Weights of a small mixture-of-experts language model, trained from scratch on English Wikipedia.
Experts: 32 tanh GELU neurons an expert, 8 picks a token, a sigmoid router, a shared expert of 64 neurons.
Below are experts of layer 7 (counted from 0) of a mixture-of-experts language model. Rows are named router (the router's row for the expert), up (a neuron's input weights, with its number) and show model dimensions 0-95. Each number is 50 + 12 x the weight over its row's rms, rounded and kept within 0 to 99.
After each expert's rows: a language model's description of what the expert responds to; "gets" lists some tokens that make up at least twice as much of what it gets as of all text. This comes from a sample of Wikipedia text that the model never trained on. Tokens count by the router's weight.

# expert 59
router:47 40 29 59 56 41 38 43 43 49 36 46 45 47 38 24 60 38 60 64 51 25 67 33 51 45 70 48 25 51 45 56 58 32 41 66 50 54 40 68 51 91 63 43 35 76 74 48 50 58 49 45 49 65 44 57 45 69 68 56 55 56 49 54 65 34 50 54 59 51 55 50 56 38 71 39 39 48 54 60 53 55 34 55 56 69 49 58 51 48 45 42 33 46 64 38
up0:19 75 40 29 60 51 36 41 65 53 56 55 54 38 69 50 55 51 62 54 68 54 54 60 32 37 56 49 60 38 50 51 47 31 67 54 66 33 36 46 68 55 52 62 38 64 65 62 50 59 48 41 58 40 31 52 41 63 65 53 46 53 60 58 50 40 49 41 34 44 72 62 50 40 30 62 67 33 40 41 47 55 69 37 42 72 50 43 32 43 33 38 70 41 38 57
Description: Word-initial p/s/m pieces
gets: " P", " S", " M", " p", " s", "p"

# expert 36
router:53 36 42 60 63 58 53 30 57 43 50 61 38 34 65 34 55 41 55 35 48 47 58 50 66 23 54 43 45 59 64 64 56 73 42 43 71 76 48 31 33 38 43 32 69 51 66 65 48 59 45 39 53 39 58 31 38 69 68 40 68 52 67 54 61 48 51 52 48 36 54 40 65 53 34 62 49 42 61 59 34 35 31 47 47 47 44 22 48 38 51 43 59 55 40 41
up0:42 65 48 53 52 47 38 61 47 37 49 44 60 64 38 14 44 54 48 32 43 76 55 63 44 65 54 60 71 46 25 56 57 52 71 79 55 45 58 70 54 47 26 42 44 48 61 68 28 47 71 56 47 43 41 56 28 55 50 63 48 73 61 48 43 38 22 47 45 52 53 55 52 37 49 47 38 44 59 53 68 56 63 41 63 56 59 38 44 49 55 59 50 37 64 51
Description: Digits and number words
gets: "5", "4", "6", "7", "3", "8"

# expert 23
router:66 43 40 53 51 38 38 49 36 58 66 59 56 44 64 22 65 51 27 46 49 44 25 43 54 28 70 39 48 60 68 39 50 42 57 46 62 73 59 33 29 53 53 37 47 59 60 37 41 57 46 33 73 43 66 26 39 54 70 42 65 37 54 66 64 56 66 39 50 50 41 44 54 58 41 54 53 54 53 51 38 37 30 58 43 34 65 32 44 50 52 51 58 32 41 57
up0:50 34 58 36 70 63 61 55 55 45 43 66 58 32 52 37 44 67 50 57 66 56 43 34 54 52 45 59 47 50 44 51 65 50 55 53 58 45 44 52 42 64 50 44 41 51 54 61 42 60 45 51 59 42 37 61 60 72 46 67 35 67 69 66 50 16 53 74 29 50 24 39 25 63 44 44 39 60 37 70 42 46 68 59 73 50 31 48 44 45 32 48 48 33 58 34
Description: Table cell separators
gets: " |", ";", " /", " —;", "N", " ."

# expert 48
router:40 38 54 55 53 28 41 28 46 49 73 60 58 68 44 62 59 45 50 52 34 57 68 41 48 47 33 59 48 50 50 45 46 70 55 56 49 59 55 63 55 72 64 63 39 33 56 52 46 78 23 56 59 37 49 41 35 35 67 59 40 56 50 57 40 45 50 30 56 57 41 45 48 38 77 56 27 35 39 65 48 53 61 31 69 64 54 56 34 30 48 32 55 43 56 42
up0:21 34 43 69 71 65 40 36 54 60 53 46 51 53 42 65 54 66 36 35 69 59 42 52 49 47 60 59 49 65 49 39 37 48 33 45 44 36 37 49 21 61 37 46 40 77 56 34 49 48 55 65 47 46 57 58 43 56 58 35 54 44 41 54 74 61 54 64 31 56 52 51 35 46 69 23 58 38 42 56 49 40 46 50 72 60 50 70 52 63 62 33 62 37 47 64
Description: East Asian name syllables
gets: " T", " Ch", " J", " K", " W", " Y"

# expert 40
router:53 42 38 54 51 51 48 66 40 63 66 60 43 25 48 44 67 56 51 44 77 35 31 45 54 36 68 51 44 48 73 61 57 51 80 45 46 61 65 42 57 27 32 53 63 64 54 54 63 64 49 46 70 46 52 61 67 68 65 41 66 39 52 59 49 38 53 47 36 27 44 36 56 47 50 37 56 31 68 43 41 33 32 48 54 47 24 56 46 53 56 55 52 39 43 33
up0:52 45 60 57 48 64 41 64 69 61 39 49 54 31 45 77 45 34 52 53 48 43 59 74 36 40 59 57 30 31 64 23 59 40 55 37 34 48 34 65 55 57 75 47 63 26 47 51 60 47 56 57 51 58 39 64 45 56 35 56 55 35 42 35 41 24 69 56 35 50 49 53 62 47 50 28 50 55 61 69 43 50 71 39 53 42 36 53 45 57 45 55 74 55 41 60
Description: Digits in lists and tables
gets: "i", "0", "|", "4", "5", "6"

# expert 51
router:75 55 22 59 40 38 41 63 38 49 58 60 59 57 51 41 48 48 17 44 40 62 44 56 40 47 75 37 61 63 49 63 40 57 69 35 29 66 73 58 44 60 41 35 55 50 59 43 62 54 46 49 56 45 50 31 47 38 54 34 59 48 60 52 47 52 66 44 37 62 37 46 51 42 59 55 41 43 65 36 63 36 56 59 35 34 44 48 58 59 55 33 51 42 18 75
up0:45 30 42 35 58 41 44 44 53 24 51 24 69 47 43 67 55 76 50 54 70 37 61 62 38 52 49 49 52 55 64 53 54 54 47 44 60 53 36 61 64 27 32 52 55 35 64 52 43 56 61 58 37 46 58 52 34 50 53 59 28 57 64 20 38 33 54 50 43 50 50 77 55 46 55 38 58 46 41 45 57 66 78 55 65 53 53 52 42 72 47 64 39 60 38 33
Description: Table pipes and colons
gets: " |", ":", "|", ";", "%;", "):"

# expert 15
router:58 29 44 62 60 41 45 47 42 47 53 61 44 45 51 60 33 45 57 57 68 59 30 48 56 45 58 31 41 56 62 63 46 69 56 37 57 77 57 37 33 50 54 33 63 64 71 42 39 64 40 25 72 45 61 21 45 61 63 32 76 55 53 54 45 53 49 49 55 34 31 50 66 46 41 55 49 34 70 46 64 25 53 55 39 54 47 30 50 51 47 42 38 41 57 57
up0:36 67 43 59 57 42 46 39 28 40 36 50 71 54 48 41 73 63 71 23 55 56 45 69 37 75 43 57 48 40 62 44 56 50 62 42 47 51 38 72 60 59 33 39 38 57 55 61 48 44 47 40 49 46 37 48 50 29 32 45 41 34 60 18 48 39 52 56 48 70 56 66 49 49 71 49 47 34 53 34 41 43 63 53 44 50 68 48 46 61 52 48 40 62 42 77
Description: Digits and participles
gets: "2", "1", "0", "9", "8", "7"

# expert 29
router:29 79 31 46 60 67 37 28 58 42 51 38 50 40 65 58 35 55 55 55 44 61 50 43 56 52 43 69 44 40 75 43 36 38 41 47 55 49 55 25 57 62 40 51 45 65 30 68 79 40 69 41 52 47 34 42 58 59 48 42 39 58 37 60 56 63 57 57 45 34 46 46 46 77 42 63 59 55 48 41 57 53 38 40 28 60 66 43 43 60 44 32 38 46 37 44
up0:53 59 35 19 62 53 61 31 47 38 31 36 56 53 29 55 27 62 34 40 49 67 56 60 51 48 62 78 43 59 50 48 54 58 66 65 47 44 42 42 79 55 40 59 39 53 40 75 61 30 56 49 64 53 44 56 44 44 63 46 42 49 21 50 61 65 57 70 50 33 42 47 40 68 50 57 44 49 50 59 62 56 64 38 58 46 46 65 50 59 58 41 51 60 47 23
Description: Sports team and name pieces
gets: " ", "-", "–", " Car", " State", " Air"

# expert 32
router:52 48 57 56 54 42 42 63 45 49 58 65 54 52 62 56 46 39 59 51 45 52 51 29 57 33 69 29 40 53 58 59 76 59 61 36 50 73 70 45 37 59 43 33 60 60 59 29 29 57 69 62 44 64 53 28 43 58 60 49 78 41 58 81 40 40 56 36 44 47 52 48 58 46 49 71 52 45 53 47 38 50 42 56 45 29 34 35 39 32 54 42 31 67 37 40
up0:50 19 65 50 64 58 65 55 57 48 28 41 71 47 59 47 43 80 38 53 42 51 53 53 28 62 58 59 48 57 30 44 38 38 46 43 40 41 55 53 45 52 42 76 20 56 62 52 59 49 64 73 50 71 47 39 32 46 51 62 52 50 66 55 17 36 53 45 51 48 51 66 44 64 49 56 78 44 39 54 42 58 42 64 39 60 36 49 44 54 57 58 46 56 41 41
Description: Articles, ordinal words
gets: " a", " the", " an", " The", " A", "th"

# expert 55
router:50 37 51 57 49 32 45 46 42 36 49 63 37 39 53 54 55 37 58 28 62 39 51 67 53 37 45 33 66 56 57 61 49 37 41 53 48 71 46 48 35 45 34 33 69 58 62 51 43 57 36 52 45 50 71 40 52 71 53 37 78 65 52 48 66 30 47 42 50 48 33 44 71 54 58 57 21 63 60 53 37 48 27 52 64 48 56 32 59 24 73 45 36 49 63 47
up0:63 75 78 49 60 46 37 38 41 40 52 39 50 50 40 49 46 39 67 47 32 46 67 32 56 40 27 49 54 62 57 44 42 51 39 33 45 44 49 76 55 45 51 39 29 51 46 35 40 42 43 81 60 36 50 51 48 66 48 52 55 58 55 51 39 54 38 54 39 59 37 72 20 58 52 57 40 51 45 32 32 74 32 80 47 51 57 58 59 57 55 45 61 51 45 49
Description: Quantifiers and determiners
gets: "0", " two", " the", " one", " all", " other"

# expert 60
router:58 55 55 59 72 50 55 82 40 47 30 58 53 31 51 42 35 62 61 48 49 57 57 62 36 59 44 49 41 39 53 38 56 44 60 44 12 36 50 50 42 52 48 70 50 44 52 46 49 61 45 62 34 60 65 28 29 25 65 47 51 46 21 37 55 44 32 45 69 46 56 63 59 53 53 36 55 51 45 37 57 57 61 72 59 66 64 48 38 50 35 63 46 55 68 52
up0:48 51 52 60 72 58 51 44 59 49 64 60 57 59 51 54 47 46 55 44 29 36 56 34 72 43 46 56 45 61 50 62 71 34 63 48 46 43 43 57 48 51 36 62 33 47 46 41 66 40 41 42 46 41 40 45 51 46 48 47 59 67 39 06 52 50 48 66 48 53 64 60 41 44 64 20 66 68 43 56 31 28 53 45 63 62 57 50 53 74 40 37 72 58 49 74
Description: Wiki headings, taxonomy
gets: "==", " =", " ==", "===", " an", " ==="

# expert 0
router:48 33 68 33 41 67 26 46 50 61 66 59 71 61 52 40 42 33 52 78 68 50 40 23 59 47 57 32 27 41 55 39 38 34 54 40 59 31 39 50 52 52 51 60 53 50 38 37 31 50 49 48 51 49 62 67 61 49 65 36 68 45 75 62 61 59 61 47 33 49 35 62 45 46 50 61 47 31 58 70 42 53 52 63 56 60 45 34 60 64 60 45 49 57 36 37
up0:37 40 51 54 63 49 72 67 39 32 49 61 42 40 51 44 36 61 73 49 69 37 63 52 70 54 46 65 40 12 64 37 48 42 54 68 54 44 39 62 66 45 60 35 39 49 61 65 35 38 53 54 37 66 64 25 66 43 60 38 42 57 53 44 53 51 54 35 52 41 48 59 43 39 50 39 46 45 52 45 50 66 46 65 53 59 47 43 59 81 35 51 55 27 49 68
Description: Month names, ordinals
gets: "th", "\"", " September", " October", " August", " /"

# expert 12
router:53 67 46 61 38 56 47 57 35 66 54 54 39 42 63 40 50 34 41 41 35 49 48 28 46 32 47 41 60 75 56 51 50 58 68 30 48 74 60 51 22 59 55 53 72 60 60 52 50 49 53 29 53 64 61 38 37 52 49 32 68 49 62 60 55 42 50 38 53 50 34 33 60 52 55 70 67 44 57 45 40 48 23 42 35 48 40 43 36 41 65 28 23 43 49 45
up0:59 52 49 44 43 76 45 53 70 53 52 49 41 33 46 49 47 44 62 58 39 51 55 49 39 45 32 55 50 20 43 25 37 13 53 53 56 59 49 33 51 53 67 42 61 48 48 47 35 35 59 72 66 39 34 44 60 42 53 49 60 55 51 50 29 44 42 43 50 60 48 50 35 73 36 70 56 34 55 44 63 66 64 41 57 59 76 36 44 69 30 55 57 54 43 37
Description: Spaces in tables
gets: " ", " (", " He", " th", " f", " Per"

# expert 27
router:58 58 47 48 50 70 68 59 40 66 49 74 66 50 63 28 53 42 32 29 47 69 48 52 41 72 37 43 54 66 52 48 49 30 58 55 55 33 53 61 56 62 46 64 51 45 48 22 26 67 29 63 56 63 68 29 39 62 43 49 38 59 67 52 39 56 42 26 45 53 38 58 48 50 50 26 70 37 43 50 46 52 51 56 46 55 65 43 45 46 54 52 50 39 68 39
up0:51 33 62 46 61 48 57 62 55 57 36 50 39 59 48 56 42 51 48 21 47 53 70 53 45 50 36 59 52 51 42 58 43 21 60 45 19 38 39 87 30 34 33 52 43 39 63 57 55 58 59 63 35 39 60 55 41 49 45 42 39 34 74 54 44 44 37 42 54 45 50 47 47 52 57 21 51 47 48 44 57 64 66 68 67 55 58 38 72 53 54 44 72 48 61 61
Description: Infobox codes and coordinates
gets: "1", "°", "S", "0", "N", "2"

# expert 5
router:41 51 57 54 42 55 53 53 70 56 58 59 44 39 50 49 26 33 69 62 53 63 63 35 63 23 62 31 43 57 57 43 63 46 73 60 66 36 65 55 48 56 44 40 31 52 32 50 36 61 46 66 34 50 59 67 81 84 39 52 76 38 74 58 45 40 48 45 56 44 46 51 38 43 52 51 54 49 59 55 35 44 51 58 48 39 40 38 32 42 40 45 60 49 61 44
up0:26 55 33 50 47 71 61 43 62 33 57 56 79 44 50 56 50 40 55 51 36 58 57 34 59 45 51 42 47 53 56 20 62 55 43 64 47 32 57 42 41 54 89 73 29 39 39 41 59 46 50 62 22 51 40 59 54 63 47 62 51 59 69 59 48 36 29 51 42 55 48 43 57 44 53 35 64 42 65 56 47 63 61 52 54 49 60 53 57 39 44 35 60 33 31 50
Description: Units and Thai bytes
gets: " a", " in", " A", "th", " on", " first"

# expert 54
router:46 38 64 20 70 54 44 49 55 42 72 40 42 55 59 61 67 58 58 25 37 67 51 54 46 69 42 62 47 44 24 34 54 55 45 61 64 46 49 64 64 57 47 31 37 35 61 73 63 48 29 57 33 58 46 46 54 59 33 50 52 41 38 37 34 51 52 53 67 63 35 45 41 41 75 37 40 52 46 55 34 53 47 55 65 41 70 51 50 43 63 38 34 39 37 44
up0:38 37 46 39 46 71 53 60 41 70 46 57 49 44 52 37 53 51 45 37 32 63 52 65 60 50 45 51 51 56 64 59 40 59 50 47 68 36 49 50 50 78 48 39 50 56 49 52 51 47 77 46 56 69 44 27 68 43 21 34 54 48 45 24 19 50 56 54 40 60 74 70 31 38 51 41 36 59 40 53 68 56 47 65 32 70 54 67 49 40 39 49 48 49 59 56
Description: South Asian, Japanese syllables
gets: "h", "k", " K", " and", "j", "ak"

# expert 14
router:51 30 52 59 58 60 53 47 44 56 50 42 51 46 67 32 53 65 41 46 62 43 55 49 57 44 65 13 50 59 62 76 37 61 60 42 46 74 66 31 19 64 45 46 65 55 53 36 55 54 57 26 59 54 54 37 47 57 63 44 67 59 57 41 52 50 56 56 60 41 37 50 72 47 60 67 56 49 61 49 47 41 44 55 28 21 58 22 54 35 59 55 46 50 54 40
up0:45 54 45 53 67 53 54 46 74 53 55 37 63 45 53 51 54 62 40 27 55 53 64 19 35 62 33 49 43 50 67 60 57 61 53 50 46 47 59 62 45 69 53 64 16 37 37 56 43 57 54 69 79 37 43 60 31 66 61 54 54 70 60 31 53 42 29 37 40 42 41 46 47 33 35 51 47 64 45 39 35 70 62 51 48 49 42 56 60 30 34 44 57 53 47 41
Description: Definite article "the"
gets: " the", " The", "The", "s", " his", " a"

# expert 58
router:60 46 35 77 41 40 55 59 37 58 51 57 46 32 53 41 48 40 44 50 54 68 47 29 44 52 50 39 50 61 58 68 51 56 66 37 65 76 62 47 34 50 46 41 64 67 52 46 37 47 53 18 51 69 55 35 44 75 59 49 61 46 59 46 57 59 55 50 41 39 44 33 54 54 62 66 61 41 73 45 47 38 35 55 41 37 44 26 43 34 74 30 36 44 42 34
up0:37 38 41 47 72 53 43 55 57 45 73 75 51 38 42 38 44 55 27 57 51 58 66 45 62 74 44 44 41 56 56 44 47 43 50 58 45 47 66 83 58 60 68 63 31 41 42 67 33 22 47 47 58 49 31 38 37 52 37 49 25 30 57 55 33 67 63 48 44 46 65 48 48 59 36 55 44 43 43 66 58 48 53 57 44 44 58 31 41 35 55 61 46 68 52 63
Description: Spaces and digits in tables
gets: " ", "1", "2", "3", "4", "5"

# expert 4
router:54 36 55 18 58 41 56 34 67 36 63 34 65 52 56 44 59 33 52 45 30 58 47 50 42 67 69 38 56 57 44 46 56 40 53 53 70 29 49 64 44 63 52 65 50 44 50 45 47 38 59 62 50 67 37 62 56 41 36 38 39 34 45 50 29 53 66 43 51 42 58 38 70 49 67 57 39 38 32 50 45 65 62 57 64 59 62 51 57 60 71 68 70 61 22 54
up0:32 55 46 19 52 47 58 43 46 46 55 52 63 51 49 58 57 49 54 49 37 68 65 27 48 71 31 41 51 31 51 42 44 38 44 42 52 37 42 62 48 49 60 58 60 52 51 55 69 29 62 63 58 69 23 74 45 38 42 55 54 37 49 41 30 69 55 28 66 55 53 60 62 42 67 65 38 44 44 60 42 39 74 59 38 38 46 62 68 57 43 33 55 66 53 42
Description: Mid-word consonant pieces
gets: "th", "2", "b", "v", "1", "w"

# expert 26
router:56 48 62 48 59 23 40 62 58 41 58 37 49 51 34 53 39 56 56 63 38 29 31 51 47 67 54 62 53 44 47 76 57 40 63 46 60 60 65 67 71 74 42 32 58 58 54 24 40 49 46 55 55 66 48 41 41 35 58 57 47 32 47 50 56 33 45 45 39 72 53 55 44 58 54 49 68 80 49 70 46 53 45 50 66 26 57 40 46 29 43 63 40 45 38 41
up0:51 45 55 56 51 50 59 39 49 51 06 49 53 22 49 48 53 56 54 71 38 70 48 78 49 66 48 71 49 41 37 41 51 58 41 34 55 51 40 57 35 56 56 63 48 62 63 36 37 51 44 42 48 67 73 39 21 29 61 61 46 59 29 41 38 52 53 60 45 53 62 52 56 52 57 44 67 61 33 39 67 64 47 41 33 65 44 49 58 58 50 44 63 66 49 54
Description: Table pipe separators
gets: "|", " |", "-", ";", " a", "="

# expert 17
router:43 20 61 46 53 54 44 64 43 76 44 81 39 44 45 55 74 45 41 44 66 45 43 48 30 59 51 57 47 39 50 37 43 52 24 39 47 48 41 57 59 55 37 52 60 59 37 48 59 43 61 30 37 41 41 59 49 55 61 58 31 39 84 48 31 50 60 41 76 58 48 70 58 41 46 59 60 41 55 53 43 60 58 39 39 47 57 47 41 40 58 48 49 50 63 83
up0:52 28 57 43 49 37 39 35 70 53 56 69 56 57 61 72 35 57 53 46 66 38 61 56 42 44 27 71 47 61 67 50 48 62 60 38 52 50 66 55 84 42 48 37 36 35 21 49 54 46 51 49 83 46 50 67 44 55 53 51 47 77 57 46 23 50 32 47 50 41 47 57 52 37 54 44 54 48 46 47 41 68 45 68 48 57 52 42 33 48 35 52 47 37 45 61
Description: Word-initial h/s/w pieces
gets: " S", " h", " St", " s", " w", " st"

# expert 31
router:59 36 48 74 31 56 39 54 46 49 62 72 35 47 58 47 45 45 36 44 43 31 27 52 54 38 75 31 57 45 70 70 48 50 51 52 68 71 47 43 35 44 46 40 68 60 63 29 50 56 53 55 55 57 56 32 56 65 56 35 61 51 65 57 54 50 54 48 59 36 37 23 73 49 41 60 66 60 67 49 46 55 44 46 56 44 31 39 46 27 59 46 38 35 64 38
up0:52 42 67 45 39 52 53 67 71 26 67 61 58 37 57 58 43 35 56 70 47 45 47 32 43 66 29 64 53 58 51 30 36 38 44 29 49 47 85 65 68 65 63 28 50 52 52 37 51 43 42 24 35 56 52 47 40 52 59 59 57 72 60 52 56 40 60 62 39 57 51 52 52 55 47 44 50 39 40 41 40 50 35 42 54 57 84 54 63 38 53 41 56 40 40 60
Description: Digits in numbers
gets: "0", "5", "6", "7", "3", "4"

# expert 13
router:60 50 55 68 62 51 63 68 55 64 49 65 45 52 42 42 38 53 28 53 59 75 68 40 55 48 54 47 37 47 58 60 28 57 45 39 46 46 31 44 43 61 47 75 40 69 44 67 45 58 60 43 40 48 60 75 45 44 43 52 35 25 51 39 58 43 34 53 53 57 30 56 43 33 57 62 39 39 43 57 53 41 37 31 57 38 56 69 49 37 45 66 74 57 60 83
up0:53 47 69 33 64 45 41 34 56 49 45 46 47 58 27 46 40 51 38 41 59 65 68 41 60 61 27 47 29 28 55 42 42 52 56 46 36 49 74 63 67 59 60 68 66 40 70 25 36 61 48 53 50 50 44 66 32 42 39 56 54 49 63 49 45 52 58 68 42 62 62 74 40 50 50 57 45 45 55 54 52 50 59 41 47 66 52 62 33 36 33 51 79 29 40 63
Description: Word starts, taxonomy prose
gets: " W", " w", " de", " Le", " (", "le"

# expert 46
router:52 21 53 67 55 46 54 51 43 51 47 53 63 50 53 50 46 57 48 39 61 38 54 47 59 40 68 16 45 50 57 66 38 54 58 45 46 84 65 35 13 60 47 42 69 59 49 30 38 55 65 42 56 59 58 21 44 55 62 55 74 55 58 50 46 35 49 50 56 42 40 41 62 58 59 65 46 43 64 37 44 41 41 52 36 29 42 37 41 36 55 48 35 40 43 46
up0:46 53 43 55 57 42 49 60 45 43 65 54 64 48 51 45 37 58 59 44 62 42 51 64 47 53 25 51 24 79 54 58 65 53 64 60 49 52 52 46 52 71 33 48 30 41 36 59 47 65 57 73 45 50 53 54 56 36 31 50 47 34 60 51 65 47 46 41 37 56 48 59 60 40 58 54 45 75 19 17 42 46 80 50 51 50 63 60 77 53 44 43 49 67 43 40
Description: Articles and determiners
gets: " the", " a", " The", "The", " an", "1"

# expert 50
router:57 55 44 60 47 56 64 57 44 54 54 62 51 52 63 45 63 51 48 39 36 40 46 61 51 32 65 32 56 63 50 79 45 54 47 34 42 75 46 47 29 46 51 36 72 57 54 54 32 67 46 40 63 61 67 47 41 58 63 27 67 43 55 55 59 53 50 37 71 41 46 30 62 45 33 56 62 43 64 26 40 50 41 46 36 31 29 42 32 38 64 30 46 54 58 33
up0:41 33 39 63 58 63 55 24 46 51 41 47 81 43 45 63 52 48 60 34 46 56 43 58 55 42 55 80 43 72 72 43 25 63 60 26 43 45 60 45 53 58 50 38 42 45 49 66 49 45 40 51 67 42 23 58 29 38 63 56 53 68 48 47 57 40 45 58 40 49 39 51 55 40 45 50 43 51 67 57 64 43 44 33 43 53 32 60 43 78 64 57 55 59 61 66
Description: Digits in tables
gets: "4", "5", "3", "1", "6", "7"

# expert 34
router:80 49 60 57 44 49 50 60 63 44 38 72 55 37 47 49 46 54 55 30 52 66 48 56 37 47 46 36 40 46 51 72 52 47 49 59 66 50 27 52 73 70 72 44 28 55 41 51 50 43 58 48 68 31 54 40 55 51 31 67 54 59 71 51 50 44 35 42 31 50 14 48 46 52 26 52 40 40 52 46 66 62 43 47 51 56 67 51 60 53 56 56 46 69 28 32
up0:50 50 32 44 48 61 75 41 62 25 60 60 60 51 27 58 62 55 61 53 38 77 65 52 39 45 35 48 58 39 47 50 55 59 51 67 48 40 41 58 68 74 59 67 37 70 40 71 67 57 61 61 42 34 50 33 44 74 34 46 40 52 45 55 52 37 49 56 23 47 36 61 53 37 57 57 22 57 32 53 44 50 51 45 61 63 49 55 61 44 45 65 47 57 37 56
Description: Word-final pieces and parentheses
gets: ")", "\"", "1", "y", "am", "ar"

# expert 41
router:51 36 45 64 43 47 61 56 43 64 48 58 40 54 65 35 55 47 37 44 32 39 43 54 73 39 69 32 55 64 68 74 49 43 57 46 55 73 45 44 28 51 63 41 64 47 69 43 44 67 57 51 53 63 64 25 35 65 58 26 54 49 67 55 49 57 44 36 60 38 33 44 64 41 40 44 66 40 57 48 51 47 50 52 36 28 43 39 32 45 68 47 50 21 46 33
up0:42 51 32 56 45 47 56 25 58 42 32 51 47 45 58 76 51 54 46 36 49 55 63 55 34 39 55 72 44 41 55 45 51 48 35 30 58 41 67 37 67 54 53 47 37 48 55 34 44 40 49 65 36 55 61 47 68 33 30 53 68 33 53 32 26 56 35 56 65 47 65 43 56 82 59 30 51 60 41 55 54 56 52 58 41 59 82 42 51 53 51 62 65 58 34 64
Description: Digits within numbers
gets: "3", "4", "5", "8", "7", "2"

# expert 8
router:56 55 27 59 67 52 57 58 41 68 34 60 41 48 60 57 49 38 51 50 62 56 46 47 61 46 35 33 35 25 46 49 36 50 60 55 32 55 38 56 66 46 51 30 64 58 51 46 28 73 42 46 62 61 65 39 44 71 49 28 59 42 30 47 54 43 53 53 48 78 48 66 41 38 53 77 41 45 32 49 52 37 38 44 46 76 49 66 62 32 57 46 44 36 63 62
up0:43 33 61 42 64 59 57 27 51 53 32 54 66 41 38 46 73 51 60 54 61 64 55 38 66 29 37 41 23 46 34 51 49 59 52 27 39 35 43 62 49 73 70 50 56 59 45 51 44 37 48 69 31 67 35 46 61 43 56 52 43 45 25 50 67 64 57 42 49 55 70 66 45 37 55 52 50 53 54 57 53 43 63 54 49 57 58 58 84 52 50 32 61 41 68 45
Description: Capital initials and digits
gets: " A", " F", "0", " E", "5", "E"

# expert 61
router:69 63 48 34 68 63 43 41 34 40 60 52 55 69 39 47 40 39 72 43 52 57 55 52 50 66 55 50 40 51 66 56 60 37 44 42 48 29 70 43 56 47 66 48 54 37 56 35 51 56 50 42 31 33 66 32 49 69 54 45 60 66 27 40 77 40 51 40 64 44 66 58 44 48 51 54 52 46 49 42 43 44 85 59 44 65 38 58 63 30 54 76 42 58 41 31
up0:52 54 61 60 38 66 41 62 37 33 42 37 52 71 44 60 44 70 55 23 62 53 38 47 50 72 39 45 41 42 47 66 36 43 40 48 59 44 47 49 63 49 42 58 57 41 31 59 66 34 44 68 50 29 46 40 62 54 46 53 43 73 46 63 57 43 31 66 42 53 61 35 37 54 57 24 53 60 64 57 20 64 68 56 37 45 65 59 64 48 60 72 49 53 65 42
Description: Months and military terms
gets: "==", ",", " ==", " April", " October", " March"